Weights of a small mixture-of-experts language model, trained from scratch on English Wikipedia: vocabulary 2092.
Below are experts of layer 5 (counted from 0) of a mixture-of-experts language model. Rows are named router (the router's row for the expert), down (a neuron's output weights, with its number) and show model dimensions 0-255. Each number is 128 + 24 x the weight over its row's rms, rounded and kept within 0 to 255. Numbers have three digits each.
Before each expert's rows: "comes before" lists some tokens at least twice as common just after its tokens as in all text. This comes from a sample of Wikipedia text that the model never trained on. Tokens count by the router's weight.

# expert 9
comes before: " |", "5", "2", "3", "8", "6"
router:087095135114122144165140125138112155171172157122146145132150139145131091144156130156117145123156124124116068108163149142178151115170137095119119134144131093118152117113123114151142092175138113146139161139118110129117158091136123123130159145136119107108075123157119149092190133162131124139140109107119121119122139169110133114170185087125104162144095165164094135104095098110108092111140103139171134129096111113101132139055110140118153131091129129134143134092097112149100113133167139098111119127131103103108165118120138131147121152134145096083144170121106116150152125102090126118122124176157125165141107126129166140074077119182125165173174161128109127114130145136116115127144168120100117133108149159118149106118111126124129128121099131090164133105138122157145131124075110
down44:079116121137118147148111109141135137132154098124096101168146110090142114139095144093120128093103109132102123118128132113118116146145139161158162140144108083090138161132129165136093085111129121133121147115153165127123105152154129143127106169164122098118155129139108140139096121105128145125184098104139070129090133146175166139138109137133139121073116145141170116134142097136144088144135142145132168142146133085140146116122157136154091165145150121132125108138137103148094146091127107132144159154143136176127103161104139161148156099090171126143116131098155126116083108138115102065176118136150118117136110125151143098119112150177110106141111153128204131121126142143099090138129103128192152104136155155114151148132132102136131085127124185118121156096111152142145119142087176
down45:143161134070151089119128120130139154092130128163125160096123125121132100112175111146152119124123096147119127117130099190170107101143144176103184155110145102123116096180115162105125163138124099196129143101147132103133101126099121115126124121140147163106137166113102130135131143138135132100075145172161163104120130067119127166162160143139128146161137126128143104117059147141117123122119144126150129124168126106134168136088118131131125117148125139154118078189144116120130140147130134158079120132121128087100158134154145124121130090112108146137098128145128094173125130181148137116104144120115132099116111174131099153145130128118149092047161137104124104143138150111123138134117134105156140139090142162131109160146138145140127137125126131143152114143188169142112131091137126
down46:127135089138129116117114137078141161127115115153128109148111123139119161110107152118159148110115137113103128146106085110102144162114110170089148112136136147157109129149140099116109119121128143141141130153133121108106122105144145163093095094131119166116105140164143135103099090145105120138168146153176091110160069136078160151100121113112113136093121136139159112136155140148125090136112131118137116083108127102135113142156097105113103133113134153132151120165147117128087101134161137105134088157117106128099130105156152157128137122111142122103157122159158069119095087119100145133116125105084131146145079117117130127105149140107117088053091115124175173129150141168075108119108140126120097125124075117169170127129087111112076175116142158089147101112088131141118095108124100
down47:119117115117139190126138141152124144108163164153086150135081111152124140148133152104100146146137169129138112116140139124145173138175100144109154176139075122155125116156120129144109111160144145148155135078113114123132093110145122136123150154124130120140181109153138117073126145095111106121121152156144170151115087103139154138129141122122153149113136148122131166110133120131135138123130175050123126089139108157115133145108139115123110150148080115092157138102121115128127149115101129121118124099167121121148148081091065145148125087140178109136119119116151124128127073127146116144134072150116102099155123110133116138119119104129136162080128135145090087141138176100169152126138109180137135092124087143091080120138122125137131143148132184117113160092134101094134159155131152
down48:151100107114107099106143103122114142125130150159128145106124109032158176121111144159100130147119125097106128146101125152121109157150130158146141118112095155141124145168137120134141171144160100104110156174121090148127129114126098134113158152133118131128093129146158154116169091148103117128107158163097128137145150148100142149066076137102128135080119108111100147157107132166107160145124134105147134145109131097133157136173110155086143154112114118098141131104099132115103090138078132139088099152116111116146133117132144158092106151146077114148179110162126124122120147136098111136137102115154148156115119117114116098136121170169109130113145138094156084142144142129139084172119160139143132143111077114093166127195171123119146140124103135139093125108116137110164120144119151
down49:134127140073141156133136125087135146127126152107146143123146148100133127107193095068122120113137127114113109110159110083122146162106138152121152153111130157175128164125132117172137104174137118175098168121090131118114159149136126146104127107100111149110072119130139099128102096121127146104138088103146122133107143168128074095132163133102103133089134114094134107115116143157112123115131133055116148148137128147123146138125139134114062087130145101140154129137117117122135140152138097118113170165183095155096097147118097110153110157122124138137129082179127155095105135123136112138098074150109091117121131084106125180106123115114173098110106131138176135188119126125123142095167122089132151081118135101114103134130093138122136133127085110115144126131138115151131144134131132
down50:099164127121131133115088128100140129145125124158134128129119096171146148164105121143119141118182108115146123140164125083143124110102131101117103116123088155137111152100140094102132151141122100126184153168133121106163134101151132177123113138124118158118127159121159129148138068110107148131159111045080163126125132110118146148101100113137163116139118107136139178137115126132148130135104063105113109130164129175158141114120135143085071150153134118082134120172148160161112135127123105135120120146161165124114103126090111089126094106121118145127114124175171122121109140161151109127120125186129158151137135162143143084129110110092169130159153120093112146110128157139116154115118114105131119153142121113123099115130189142131127161148123126092137098135134136066105152165100163
down51:135128091110143110146111121131102145102128135150153131095165091149141135122137125095107123126141094131112120130093100131158191090072082107146106116139090114123122108141135158106166099140127129156112142115111137102092139144132151109115083129139127147148075082148094101086093100119142137145143157193100130164109174115118112129114130108080108077136112176128128125130143103168137137106117134128138099107119117128132122129167109130167109124129101120185109110122136121107154142102170128130160106127159123103088178111125074127112092105132141102077139121142113106136116103079141107120128124188140122157110153165137134135172122097107106150115156132094154098172143180114103107116123085130114112140100130152163134144100113140153126162103112123128145158090106126141113143155131108
down52:152127101084126103109182142142132151078150105136176134115153123156126140118101130157118113111090133160103138153092163114133103130142120113120133196135140116114162140147107165156132090127140144135135085080109101057131093175142153119135134127100160119127150126121128175147142176128159131083122141155141143160153104113137146159123141128127097081127133093116073145149144146153158117119140161097046137177129141116155133123110103113150145114123112133116078120125117093111082124187153107179144117152134134076135169146129160085116190147121153131146136143127118151132096131139092149144114118126142122131146125137140097089115131153157104146130138128105118122176084129153107133131158122143137133116133085119125147153138150117106093118107123117117131139108123131111126159139104111
down53:126148132154122139125112091135134153166123152144139156152154130147116138089182128120121140100132116124116142146141142123174142128116141107132138127084114101111161133113088181125133147185169108096090126108134123139105148165112117135122116134139135175099176142183110082113099153125177091135144131094123123109114145164125095153092140099131106150101108086156103131117168111158096104163133106120130126137121149129113100138109081121129112161109127147141133104127124155132156102164138077110132118162139154127089107150090121154134131124177115077105142079128098106116152132137108132148156128145168075111138102149118133118155107120104082154134171145178080126148139105139149147117129170066138106143120134165140109131158121156145163137099126114114149124133134141142135083121121068
down54:123112160118098139095116096108136138137156120155113099138116121126107137121156173157159113131091144121136105132095106100124118140187134162109154164159126135120136138151123131172089115097154121131157120104101139161116130176139153138118136101160120121164139118161107146143091121150161123099101119128144119119130090118171137121135088127107139120103066130108163109157198145105147081158114163131153123158108148124109101169152120169150143139124144153108134136116080140084100123129080146126097152142100106108121127114123149098110129085114144160164108152180108139055123137115096137176126139093116117123111125116154123145136123146102141134118105116090143172058149111110141142137139114137156105114138107121134122114110111083120120146085132119125163131155107111109096173126181097
down55:148154111137123165124131140086131149107123123132080097085109148121141125118112109141131136137085140133137103134142126064117154106139109139136137072154085100127115098160134130114129096122133134127138120159126128139130122119182101104127066123095114109081092144173092098134112100140129111128134091167121128139121101130136142123073136158104093097096150163108090095071119139114138123133127150082143138144096112112098125132107141149137096121084112092129119131151165161120123170121137161137190164114120102173088142116144121141119110159129132112076119131136131101095117140125137140168106103103106146136109100085150111109149093057150127128101106113113134111146146108117166131160153117098153144068122138106148152141158144151175124112118146141158133139111130149145087125144175128
down56:137129106120111154122082177168163111113097140108127126165154113130156123092153144128128128113174131128100145152145176183123116150118168179164140129156108132151117119107124168097118138128120160150149138110140136126134149127132145125189103124142135134101126116117140160125152124148160079105115170082190105114149137135151117134090102104141097127128108178122117157115120145158129146134114140138134149103120119142135120174119175123168152141118125144190108144147109094089150135131105122129149121131162161134084157168171122158145122145140096148107128140125144125091153076119140074132080143153142159124144122136135143101144139115108130196087129131139127112133140138120152094152112137129115139179098155152136091187134115137156141150103157120144137127158129113147131088076103116
down57:117119096127097099127112167140145145129098187167124118135107127111112126141137128099134155123126133105112151148146143114113134119136137114121089088115139130109132143107152161148131100099139150140126156161135120095147104137132104158158090141189112065111139100151112128131083129161115168155146129142103153131103158117173102059140119129138188101116114101141120105121139139193156138108141146091161122122154134143084157142142122170162139104156114119139160162159158167126104087149097106116163101151156139084110130111153127130134091118105114102184154128135162143143157179127148163143130123134128082127152169101130124130109163130126131143126123126131151085137098162135157165130118141119123152112115119089134106161133133099086139125167149106120192123133132109106112153101158108
down58:161116156127122147150127144164145126155130134151090148151148158102132154085143114144067140124134148101118117123128123155106120059162108115126131153094110134143156128111132137165109115160144129127142166157155160148138124115177124131143142156127159125161121110124130151106127158166158150069151151161124167102118104123120126131117160138112138098125111124150143139139146149161150143094086109114140148117136140142110142151128110120157110139132158153143134147123114101179130135119117132121126088117199093159187134111091108132097097164119133093124098159138176074147112118146132156115122155172114104136096142167145148157112111126137124112151092147149116147121102147106122126161141101142105157156121157129128114120097103142195143112126134151122198138135183092125066147135143097
down59:160115126107115145197092128125128126144109141108121131159108140094123110137167137121105083137123119146134105108106164147125122156165121131123098057098138133127113144083153109097123101130140077138126138116142075120127178113130092165106110093131119147125104152142130120161135131129150130122118109131127166094121109148127132140139148097165141100132141152157142113117135099175155128097173092114145115112065094123142144079100120091144167135061147114128158142120118134143128106121120118081149113127135126105100083102105092110132146167099123121122106109078119105163110080139111085144120115169140133119147106166097115136150128091102124120139160147167127171126131131105172096099118138133111126122159098095150107113181132119080123124115103161154113106114088151123128107145103103
down60:116121183142175106100151136097104157111153169106094095157141141124108124145158123138101095151151146120128174138143099133121117127110138157158124086104127087192128107154146186121108111106096140125133116114134140151132122112165108125109120099103139159098112155153075118154142143103137143131098136154136160162119141107155151119168126117142149164151081118133147172164128151179101166096093123108143151128116133132154112141112158141089141119133077121149136157120134129124100158137083125095111125087148131151139112060154124153137104155111150106133150117108142122143158157124144138128135178095132081103157138110127116123101157154113121141149136145130121181120124162129155096146130130157141092113112098141141126162149121121073120169103141134129158131185117162094111117105150101

# expert 2
comes before: "|", "-", "\n", "==", "The", "==="
router:130155101090195184116105138112172107115153151140077130124103105141150137091114106115112130123115098113118146119118136112126136120118123140116141117153106157129124143125160139120116168114104080166116125122089079151159127113143106102132130098103130137111094122130146112125122102136118148127124157154133151119170163139156146166156133141164153125133125125164163095145161142117138123137127168114075123085141124093187095138106114117155102112148121158132148127151109149119131114166133098144135125101152148110087123178156164098108096149097168125120187135089117140177178120112128103101150169100128101110145124137132137101091139120117125168141105116179093101107078128068101097085150148156122149130130105132103145141135124112133145144128108146130113133162134136141144148096191109
down26:123138157119124171147129099104136132110116111123132111116131163137116092128146157140093150148156157121144149095164100179169103150135147114115077078137164145128125105161143137175091103148106122140132086138118075135114126113123123116160096152155113114133118079133120108126119140156079119167139105090148157120107150177089118140139143100101140123108166144122100112132135115146135113110129133147101114101119130103123183162138167119144125137182123127137167126175119118083152152119097137120132126111083143166112146155132130128106148149090100142118160075146093103133097144106091116115111124140133148112145140155117126131123101105166150090073134113077120147108120145155112141120080175151185161151165117101141148148144137078126103136139088122140145140129146114151084138146114150
down27:130136090100136132139147117163121121115094135144121087122099154135114164124114106172124134125135131115122177130126118135122157130158118146134129134108071108089176157147124153150124107160096117174127088092137110155131087134140121049156111123104154164159108125127138126174122136121136137122114147149136119135148095107160170147141158160141152153113144136133096073140116148144126140085166148157113109131148122156118102104101139107089154112143156107129087094137171164120121138118118136162117101158100137133132143124116180115123144102122131154081145127127127179083147114084140088095128104105112123113171148099115092157145120114097120164158094118141096107129087110096163126110116135149128112109125105144178128130123107125144124155124116117121101141155180146204173132144136154
down28:151128125106115124146159120077143150133134133101153116111122129137134127150143101111144095138107130154089152147162177091144140158139125097098105141176103169159121151124131116144120136160110151123119090104142127117139152118145149083150124128097101161097108087106109127166126135132107143122099131117132150123084135146136097157113110088171174163168163130113069113121109168121082118149122109099057117111135114128122134135150156188138114131160155110125103164137147121133132127144142132123130100159158099118140127131125168111125138147129145148116157148119139118164126148121167126108163110169080143107107114105100090171102167145091116146161175127164134106162154140132153131167101136185150124150118106095122106155153118090122101132192116129147105129110111138086130163096119129
down29:167130165162118113168109113148148097124147087137170178151116103127101106095120133167119145120114118152120161159172118158128149130144115124093126152120167121108111129139134157154116119137105120105142133096129140095116121109141066137122151106098108143123141111101128133151118132156145103161116129136145131139137125140132089182153133180118130132133102062118093095091125129140161126123127100108096113125121144164130129109105135106142122131085138118125079151148153129139062107124153116111060143162134120151108132126095168070170141150124150126174174154126157113160135144115107137175146147182117128168127122120121129089067134143124098133113160168103172170188097135093160117124131124119118141135089126129119151131117155085126129091150121140095131141127117136111120129115134149
down30:138143122131136132097129125113159137113114136147083113089149141150132124140114120110078124128144113136136166149129123105138143102124178161186172104151132141105105142103113135143167117128094119142156115156110091141145151105137126122122137164141149108157106150145149136178102125095095120104124106152124096174129088148117108131149092113104096119114126140139149132136138138161117147120133129170102118142132132107141115125176134111144096122147183119127099089136147112152140119148130061126125094092102077155138150090099167132071135116097117107104111154170115148133146116114157144115091110179124093071108091157118133200162178121122134164125128121127107115143109095127095119081100114140139151113120100113181113136105073101094131131114117106154134152122134134123106171113159104
down31:133097179140136133124133139113132144147132139114120115107099144147166145126106113077148146149144136146128122158136187138148122145119115142128109093173096126130139151131119144114169151109136145171139143178125147130119138099127144124111130110106175096117132162118135142161133096095111085144166115102116153107132158094079165173096112079078098152135126119113108112138101137140119139136169131124127076110126174096121143154126086126138166111135164117106109129168129120160162113148148115166159145131110183140131148166137140135093112116122109105139127108093131157096117157141098112112121136107109107115193115108130142109138094164097130116149101118103082124145118097125164111119141144172126192103182117186069111137107139142162099117111140159107084112121127132111131127112144136
down32:132122121120125114144096139097093092116109116147097160153147151134089095139135136137121152098146123150116118115134108122123114127144117159119128105064097081179174137112118122118128116096164117115104124122141155125150136122115138137136156105137151120119155134116152079126140112147123106129136119128101159131121143122128136118091137084150166123152111104141159139124147148153125141139146099109086159143121161079129113140141142097171103083080148146179108135120166142133114128150118102173122109136178107143152085083118063122169167139158183148109132094144154131093076074144090117183103132147147135149130122139138088143157138105104156130148159105125165089112121109083072104119115146093113107119155144103103154146096131142150126124140139157126135167105127101104095109107146110
down33:134121152094148146126106132126144115125131176160093092119120067132098126121094119163110104110093117142118123138121131122159153138125139111150145141163089134111122108139160118122150123164125095116131114113125126179105096123143112134099103142126095108159139150082146160122151135055121148135155113168144137119114091085182143141151164099110099155127113164126121102124188115096135133129164108124089100138122150138137130108108088160122145118098091087182140148139124148137118089141109149139123137140136173164163121125120098106101140144136130085142135161085113138056145151138151139093129166115072142150148134159125114183121157102118152102147106104130088163140156123107100123118141093148094119095138148179109146106088158138160129111133134125124122125159117091148113128110118139
down34:149121138155091110130072097137120162115121095165111119152084077131143158163089134120113123179140151196107110114107143136153147155103127105130162134185103139115135094155143126128100163114125119126164132155110130125138100133100143110138134111100112062149172101125150124097162089139149124146104148106175190120096120118104111146122104105131119098132120112128174143142167120154144077116121136122074164129128113115110155143145087127165137136170125122163115085142144144102137114095141109141133125129157156130113099105170137122088110144142129145142125144143127065096129145104122126121135110120106122133108123139087063111129127135147118110111149116166128124102135157052135103130123143095131154130142128178142136139169119148133099167155148145135119094122112124153139109120125139
down35:123121123146167159081134131085134159099154115151105105134116120097154144147155098092113126131098078099125147086153166156143110124106152119145097128146142141077120137130119124146170127094117113158162137161116142146108154128156159110103112157117155146120153176141107148132093122127127135096127117122133135112097157115163146089117119088140141121161131164099099151158116142126146098139157145121156077108075130112114110150165122099097156141134134138178137133113141099116142101161164097107098136146087124149148140131138072127138153179131094090129095162121121137126098151061119108135118139144110130133164104109134141126134086123134148132167144135124105101101108126119095146123079151123157065125144116117099147159141100167120112118092101162113088157113087098125125159129099153
down36:131143128163079167106084104120123136110112149152127115111125106109131149150102130128157111130079151145128124110102144137152137139108151104111112130133157133111135126127143155110148148158139147124074108123133143102111140139138139124129087132129099059127162118132172133103135125089104142123170091135099123161087117117137130141148149121139150129111099127173168133107089120128118145154130124085123127160177094122133147140159174138148099163176122091126165113115103111149172122173112167097132147091154143153152138116134100160094140110147077152151085171109124118113132124108124129116128139087121129153106134158116120180097101131092096129099082146089152120123149154129132140123163157141132150140138133125096097103094135102129123135142090077076123115115148166069065147112149130
down37:152155096124172122143114153105166182121139151126125098107162178127107125086139157088141116125134130125133150124144164134097159116080112110124132156129106153129134121129151076108150107128143110092087134138121146108137121165134147129153107122102168161117173127059145131121102135152098098112124139139075117122124105109129093098113120115072141138082116134139133107101148128161111131110115129115156134169150113109118126112124102117139104107112128135106116082108158156115151102126100109124137101135097137101152143139150125107093095134104131097146118117092140089176078099096150108132167118108152153179121131163185126117108131116108127128135125151152136144136135132179127109144133132182084181149095136173159119118123115158109169169101149124117113096112074142110146150102119157
down38:136144130134157146129105155125137125161096104109114130191123107119097127145109137137103072179125131106123113104142130149158158130180136125164147112115156088169147151132158131127133158112124154140133148102115114137097094135146096093140115162127164139103121129118104109128058134125148138119094087118138170168135180105117110104183140119118129093097167153131104134105180122106115130112103136120132094115123138092097171144106160121150152129173089074104138116099084140118169133114143151080153119192150143130132139127148134102134152130151128157142116099149165139131137088153142119144167140144112158130110156112141162119121100113113112117153081139145118151155119147098160156155167161109149151105087156129125099081170158122137125113163103133140118094141125110139132145144131111
down39:116133127116151124126086149124099151134151156126125127145125120143084120140109155134068102093110156158102123140121124164140102133106099164073117119120147126188116163153136105114118142125103140108105113125134138131125126110123106118129124176143127152153096113099103055174096078173137140153125127114129119108147142104110118120143134138137112163130120161086137059085102113116139130086136122147131129118121124116144094138156130118174130092090167116117144148101086117119139106153112128151103112172159136187163119129124115099146153127147141109147148119165133089097123127125187107124103144159176145149122134132093131095109118108097108112129106146117125112145144115144095112110063115122127146140114097130144126134137131090173066149165174110122160090157102113130154128171107129
down40:114108163146095111117090142123115176128142094123186189155152157123165104152125107109105105147134071074124104107082097146134103141130124112127124149123101097130149108159111122132168127078117111145107130151155137100153138165181141182111159118095184126119185130121105127116139148160164120125082107162105177109129170139094137142138141134123129112107111104106121156136167144167136122099124140151136129113160147130123100102129115120152164124115128165083132129126152137138119118115135109105112121169086159116114101157111120106137091104107118110150130107146112131138116142117088132116137129100107150113110109111127110131109134128090161162111145128161150150155122066189136117092121115113139122132112121175122091116127166114123159127081147102121087148080103109128143113133143135
down41:153137101113145125143159128090124138101122120119138132159137121135168133103109107126094108189064136083125121162152126099089096148097133115134109139123142146099144131120098181167182155109142152152133129128083092159080150125140121124120111143108134114171113156122109158144166096143149094101140150141142138113135170136116122165139097135111165116107079139154151084133138164126121143097169107122125122131146095131153141101141087098106128113161150064106150181110157137142093122147178106130119171103121113102137094128116108137161137119165166084121174137140120136089156135086154119128120108155137115085133105160150138178163175123106106122130117138134129151117173119137104155113129117124131131118124127126071132100116101136129125103144131089103158113142112139119128122141112166
down42:125112119134110141123166087139135161145166142138095152136133186158132143163153130111120095108133125114153143121114099127083184178127107151144110126094100182136148124142168142082145143140104108137120110095127122082164102128127119083088098130134128130144165095157162082145102132150133142138136102170166153086086146136157125142123110093132127099139132128158107131118197083130134143066157102095119149090108168108078097121104103146142117153103156149144130126108107118121129113104092123139161089129129118099161167112145176141118158166107120104134124157121115124102117170133131122149102149118136134124155101129169117118133129092139140091129147145092111100132136130114110101088158117132103089126092191107133105122150123121114163107129110138136122128131134118141114119177149136

# expert 8
comes before: " |", " ", "|", " 0", ";", " 1"
router:139160108118112104144126122160089077120101126186165094158158202094095118144157108135131106143152136109141164110073141160112157135116164160137118123141157109084143152140139162151155097110125150165084120137165079137116159153091121139094090122138113090163122126137109141093160111110105111139141141168125135154111109126150163106117092153135143103142120117119110128123122142151121065113120107166125131144128074155126129151140128122122127142138156133115131175156152114168119155137136126098113143128094131176163116085093138123144106158087145152128140102163113101142171110146124162156131131115131116142142104106143132114110137129147146093124128121162135151117156151106157101130120112134141075113133164105109110147174099148095125137116105170094132083138147120134158098139079115
down26:071142147125116139110154144119146121152114118114136154130105176134110097099130160125119133155115099129167173095176137162146135128098141113147087130129168138094109103125139100156104135123070149069075160104102126142142142103107166151120107112110134167150115119126152153118100148137121159146148102123169148100131150110117137129109166118122115091072133110087145126112137151159149135116116190155110137117150152138118145155140105109153094124086140114111124123113130163117136147158133103129093132126122169111122133106126093101121123123142090103160138145110110170135130112138085132128099078101137164140145100111091170151128083138140108114131170123133110116121090112104169152118118107126110118105115112172168133088208075150119136142150124164148156130112133132099128155138160120
down27:138145105119093102156155090079114104110145135165107147108136113108135173119149117138144120120091114146111114147096120168155147189135150125131148113119129144132151091135163132143147148109126121104175133140115159163122106122129091151105156131079177116178156116131120159156117128136148103153173173150141103139067102136181154081127126153155119095102129178105108135148154141103108123137125116109093088138109140149137098164111163127168129089133144116139105128164129122123140113155159135087107124094140106134100084102129104149121107153109131154115109119148157110127157160087117107110154108121140160139082134098164151153152106150123119147156143110142134151133138116086153140131103159111092133130118121161086106114148109174113081117142120156141165123109126178097149099138113102
down28:136140165105114116115171123140106099143135117177162130141099105132139148110124152085128116151135139172119138126156128154094134106170145121145113143156124119172091131166140132110111080115140148150147124115110141149086077101153130122133118144104166121128166140140120114133156111157096129125063176117102117134112115161139158095092091177143103164097163074061114135105122109132144143155153158141120092100109130122093103110138122132118132124110147172133143128108136130144125092143129116134160149097180101155122110101135133094133162103155125100164138134144167162152122131112102111139143162117112168094127133127130106169099045112141149113132100089126152109142134119119123142125129116118113132095124150141067099117136119136103136117084155132175152130124134105142121123095074152
down29:135096165117139098097146140144152118153134125096140099110111156134130136095096139132143130087115122126121132146137129126121106213140127150165136100140120126090152132114153126159139124111162149145122120121145148119133085111139105124111105134102119129089123116154152146105138155116083139131150141102151170179174195112111073130125167141164163102144090084144154143145166122154109094133101129134150132129140173133155112134098155115125096136133127139156114158161118123118181105122115140171104088158129115137121099122130164113143160136122110112114121138106124117104096096166081165125124148088107156114098105117160119169138163127161137161128185117087130091134137094115120164109120125129095143103130143073117148096091113171158128141132110183121145108124126133112151134133102179
down30:131154133148132129104101129161154154116119094115139096145130167103133147138110121166147145110126170100110143117106132124170137105097135128125151148134147131096126126101125089149163143129127147127107140145087080131110136087110102126095141134126111139113095094119104138147133101140153137128112107114143155129130114151175166121092109123185129151166097159098155125164100147150131160147151131127180128094129099130137089103090115118129183114074117143145162127110139149093149132099140142136129122153137154120143083107176106092173131145089171157140146123154133144074128126117108124088119136138123131149166170122103112096171135165141141153072120113133130136106130118124142137138121116108160143147132097083152098121109148126135139119140145150111162144123104182126071117226109122
down31:160094136138105070126120126145149137111153134137153092061096087118120163132098103141132140159149156168135129140121170153185124174123125140128130144113138072106169094102154108128135129138129148107121151113140123146125093109133106136107088145122104140122122164103108181115162126137109100169137109166146138162155115128128121128165091134100120116091130126130074089118104112135129139075169099185097156146149149150148131145145141130088115111099109065129109100125109108134126121165148128140096154163143084143168118103134089137122122132128173126112127156087110164132099174125119124108140097118098123127106150093114133107117136087147130136156144143126119133131117159120121111126088151133099174162128122086120148162142108129195135145117154096114125121130147119125124147094111156
down32:150079104151107118144115117159126094107068065110110133107160143122141105142176111147124130098114188142114151145148117153119112128148110107118134137125129088098139103081113117111107147156106158104187184116120125160108097112133145174131111181119136150173138120149115143135167147102144110153136128159124137150124123201156154128162149114129190106140151122146105122128141148124092148156145122123117111125126140102147122148127087149139094141136152091127075126097103135145140153133114146070117112136125075125119132131155134094120127136108133153104086111165114135095146152127166107149146111138169064115122112110112140103104136143110157129119108114112165128084124088112131103116130125119138141122092140091117142159139127145118170122113155135094117133190112160127154137124100157
down33:123116115066165138172112110158150152158124137142099110115122104146165062154138103150135109104130086131151168164123125124094114127134119114172121147160176114141150137119126130156149108114149118161120139133128097183159124114128128120101060121101138100092130081090142125120101112119107163148099115142120118121163149157113118121131093139109123153137110114140113135130144117110174131147114121111145120099130151165169123107137137107132145134180132111131149158125127143134123132132085162103158145102083154122193121146123118160093109109144159108081150140139143142133091135135140084094176109103134146132093122135170093135125150134155106098096118151134173133141154139147142175103117109144169132108145073090115124144100130129169165123143121090140140103172150141147089120094121145
down34:148122107111127121109137127108117180072149110170116113153109141150144152118107096121131119122108123105157131116107139166120130166123105106160145100122114165147155117114109131167111109137118101133119123098128090162128131141145141150086096119113139106113138105166090155135122128087086112109114101160084121073094113133157125127186161129116084098126105117149108151107135130133130089150141159125087132149090147113111131186112098135148144134118114089139133104119090133111151081102159123077135101160170122120141118123114182166109102140125134135129156080113145171145106114121113130118146154147084152131108120113119159147133091088114131146126138195131154121164129130129164129150184157093146139161155171126147140119126147081139119151164123093104139090147141106119103131168157123
down35:116075142138113120140152145089119140153123116107176153103113135134141117145137107170054143142096163083139166144145124101125115129091121162177113110124169121143101132096132134103119119108169116134087133163104137119157147134139128142104166090131113073148133149152118137124138105139167107111129126117135163089125142137150124149141103139082127153086089104172134143144143063159128147112137111099142129112136108097184107153133134172141150134129160133150129091168145103132128107157156102155109107144137169146090111091117096155098140113156115121137112078107148161148112126137170101153112133147118104086113101118113087128113100131062135109143113131106107110133106141105150147140124134145141109096118122150120180120110145103067105142115177128127150117150142118151121125136107094
down36:135143144168109131132131121146127125106113153127096175148135117164101163104125133093119136147171169134151131118150139146083153157112149152119118161133082124154170119130150112131119133111153163089112116105079052119110178105110127117171135152140153130103150116111168113087139125111092118116144101172061100102117142127124141127122103127163128076138093100175127152145096138094117139133113106184135154147113143118132144165094139129081142147085145134123171138123154126135111155143132134146135117106142159113139112144140133120087151119160098091127136136144081110102143082122126115123115142121082127098153112128135084149099125129107074106153147096157144158103123152154113123135128125136117145119148136138108142109178142092093115132101176124149157127116109120156110170146168165
down37:125099141130130175151105096119121126166089137116163151117119069096147112133121129135139149110115169099145092154163131129153111116083102115136151094125089122148126155125142119145141120131129116156140112152093083156085155102133150131081080156118106084153190143115111119133170139100075181127160123146076136129127128146163109175122144112125089116126162148146068126138159141131093135115139126171128132103134177154158125126125158120146131139137128133091116137153113160113132139117135159130129153072153113108078120151117096117160149101160148153114123115142125110160137135128112129165133110150106108124142156120098132137091158168101164127178187122133145100127148126115156135123123133134113143134136116133133146122080113160172147163085131122113171133108111112131179136102131143
down38:138138152124123153076139140125158119137135113172112149111142080136109092105162073117158133124143124134064152139119127139104099134145063123147089118106125088107164135125161088128135156111102142142109164113179111108153138148064127158146179104155140107071119147120119135128133090127103148081103142132112107075113103172095106124141103134114113136131108122098170113104146125114131122086128148137137107110085148147111119086092102126159136129141158098165130163121095159114093144107174134123124110114125137140157117113114117131179157129146123114118123156075113175119131111133132153133132189129101096138122112124120138128150106100137123090146149137103149168137136125128154141153087116144104105091135146110165141153093130148119136101114117138139143148124157109126166155114074134
down39:107153109151131163133134102144165117103166148083124102164097109131110146094120110142124102169097128116130126152088141093086153143151086119115136143106148114134159120112142099145177122182141108117129095106094166094150141119148125108139169150111158118134107168133102168095142138126126141128128130084125108114104147133112155142110106128117156084153110119134125128107155087120082118115113107141081103140141116078124137141118126176109127123174156138092143119104120150142175136132155103137125108112155091130096113158112100148124118163189104082128147136167167158191139160113159126130132095186101097103143133128105138152090134115161153122102130127144108152124165147125163090093153111139120145125152134138107108122154183160079129134110161150147143096109128137119134108144132138
down40:151134117149154097116071116131128140093152128152113093115145092128137121130130151170141152143155156138182151117112134123148137143106111155136110135124145151156108129144195148172132128110122131144138100186146111096193113145123105121128116103162135146108151101190147120108149131104155117129105099128123135119139149116105134090118187135123123158139128135122129103162129137157106171105096145140127189147147105129085134138132145148187123104083156128109125105116112166141151144114118153133100141128125126144126122113137129148109161162087129115143198162160149120158099108149144119091112116115102128117094123139153133162170132189138123060145128133121157118108111081127119117156159138130117144097156151069094111121087165155143085121153126118139118132132153137136140154100109109
down41:138149150106125130102133138098127158112189166149096143159105126109164118131098170148103128134126148128134128155125131078126089109165102092133097111147127129130106146157145098107118135123074115162140119114146134133153117123151087111192162124081145060169130119155141118107071129118122087132120148159168124127141139142101083112142151106133174097086116082144129109096131117147146109095144108167094102144150134153124147117130121182124132110114130109122139147162130103098098104113101134111111151158117140107150112159143118106155130128104147150130110130167104105109112185139140173110146102143087093145110141175159124112124115139109135086107162123115134152150114129130136116093102101124100172100111100137093108141115143107096139102111152110111128159191162110139116153143116155
down42:127114149147115155151127160121084120094072132126140160136145128165166101135139090131129197097151134110121122091156161127137136096113156125082123092150140146131102152135135126121140133177106128126123140162091133090116140097145166097179117108167192163118097097139146157143110142142101104119115147153205079099121130158129164109110136138105136106116136158126138138123121103138136131131101114137114097089085157101098128136114112092140116130170131127123158136118154132087139110144115134125138113105173147139117086137138114113145110153161144135164074126120096140120097131129121096118149125065138135154134154159179129141175098166126124087098109145145101128136117133076146101080132146097123103149142127146130112166149113157104088118099112128137124127106124139148140167134112120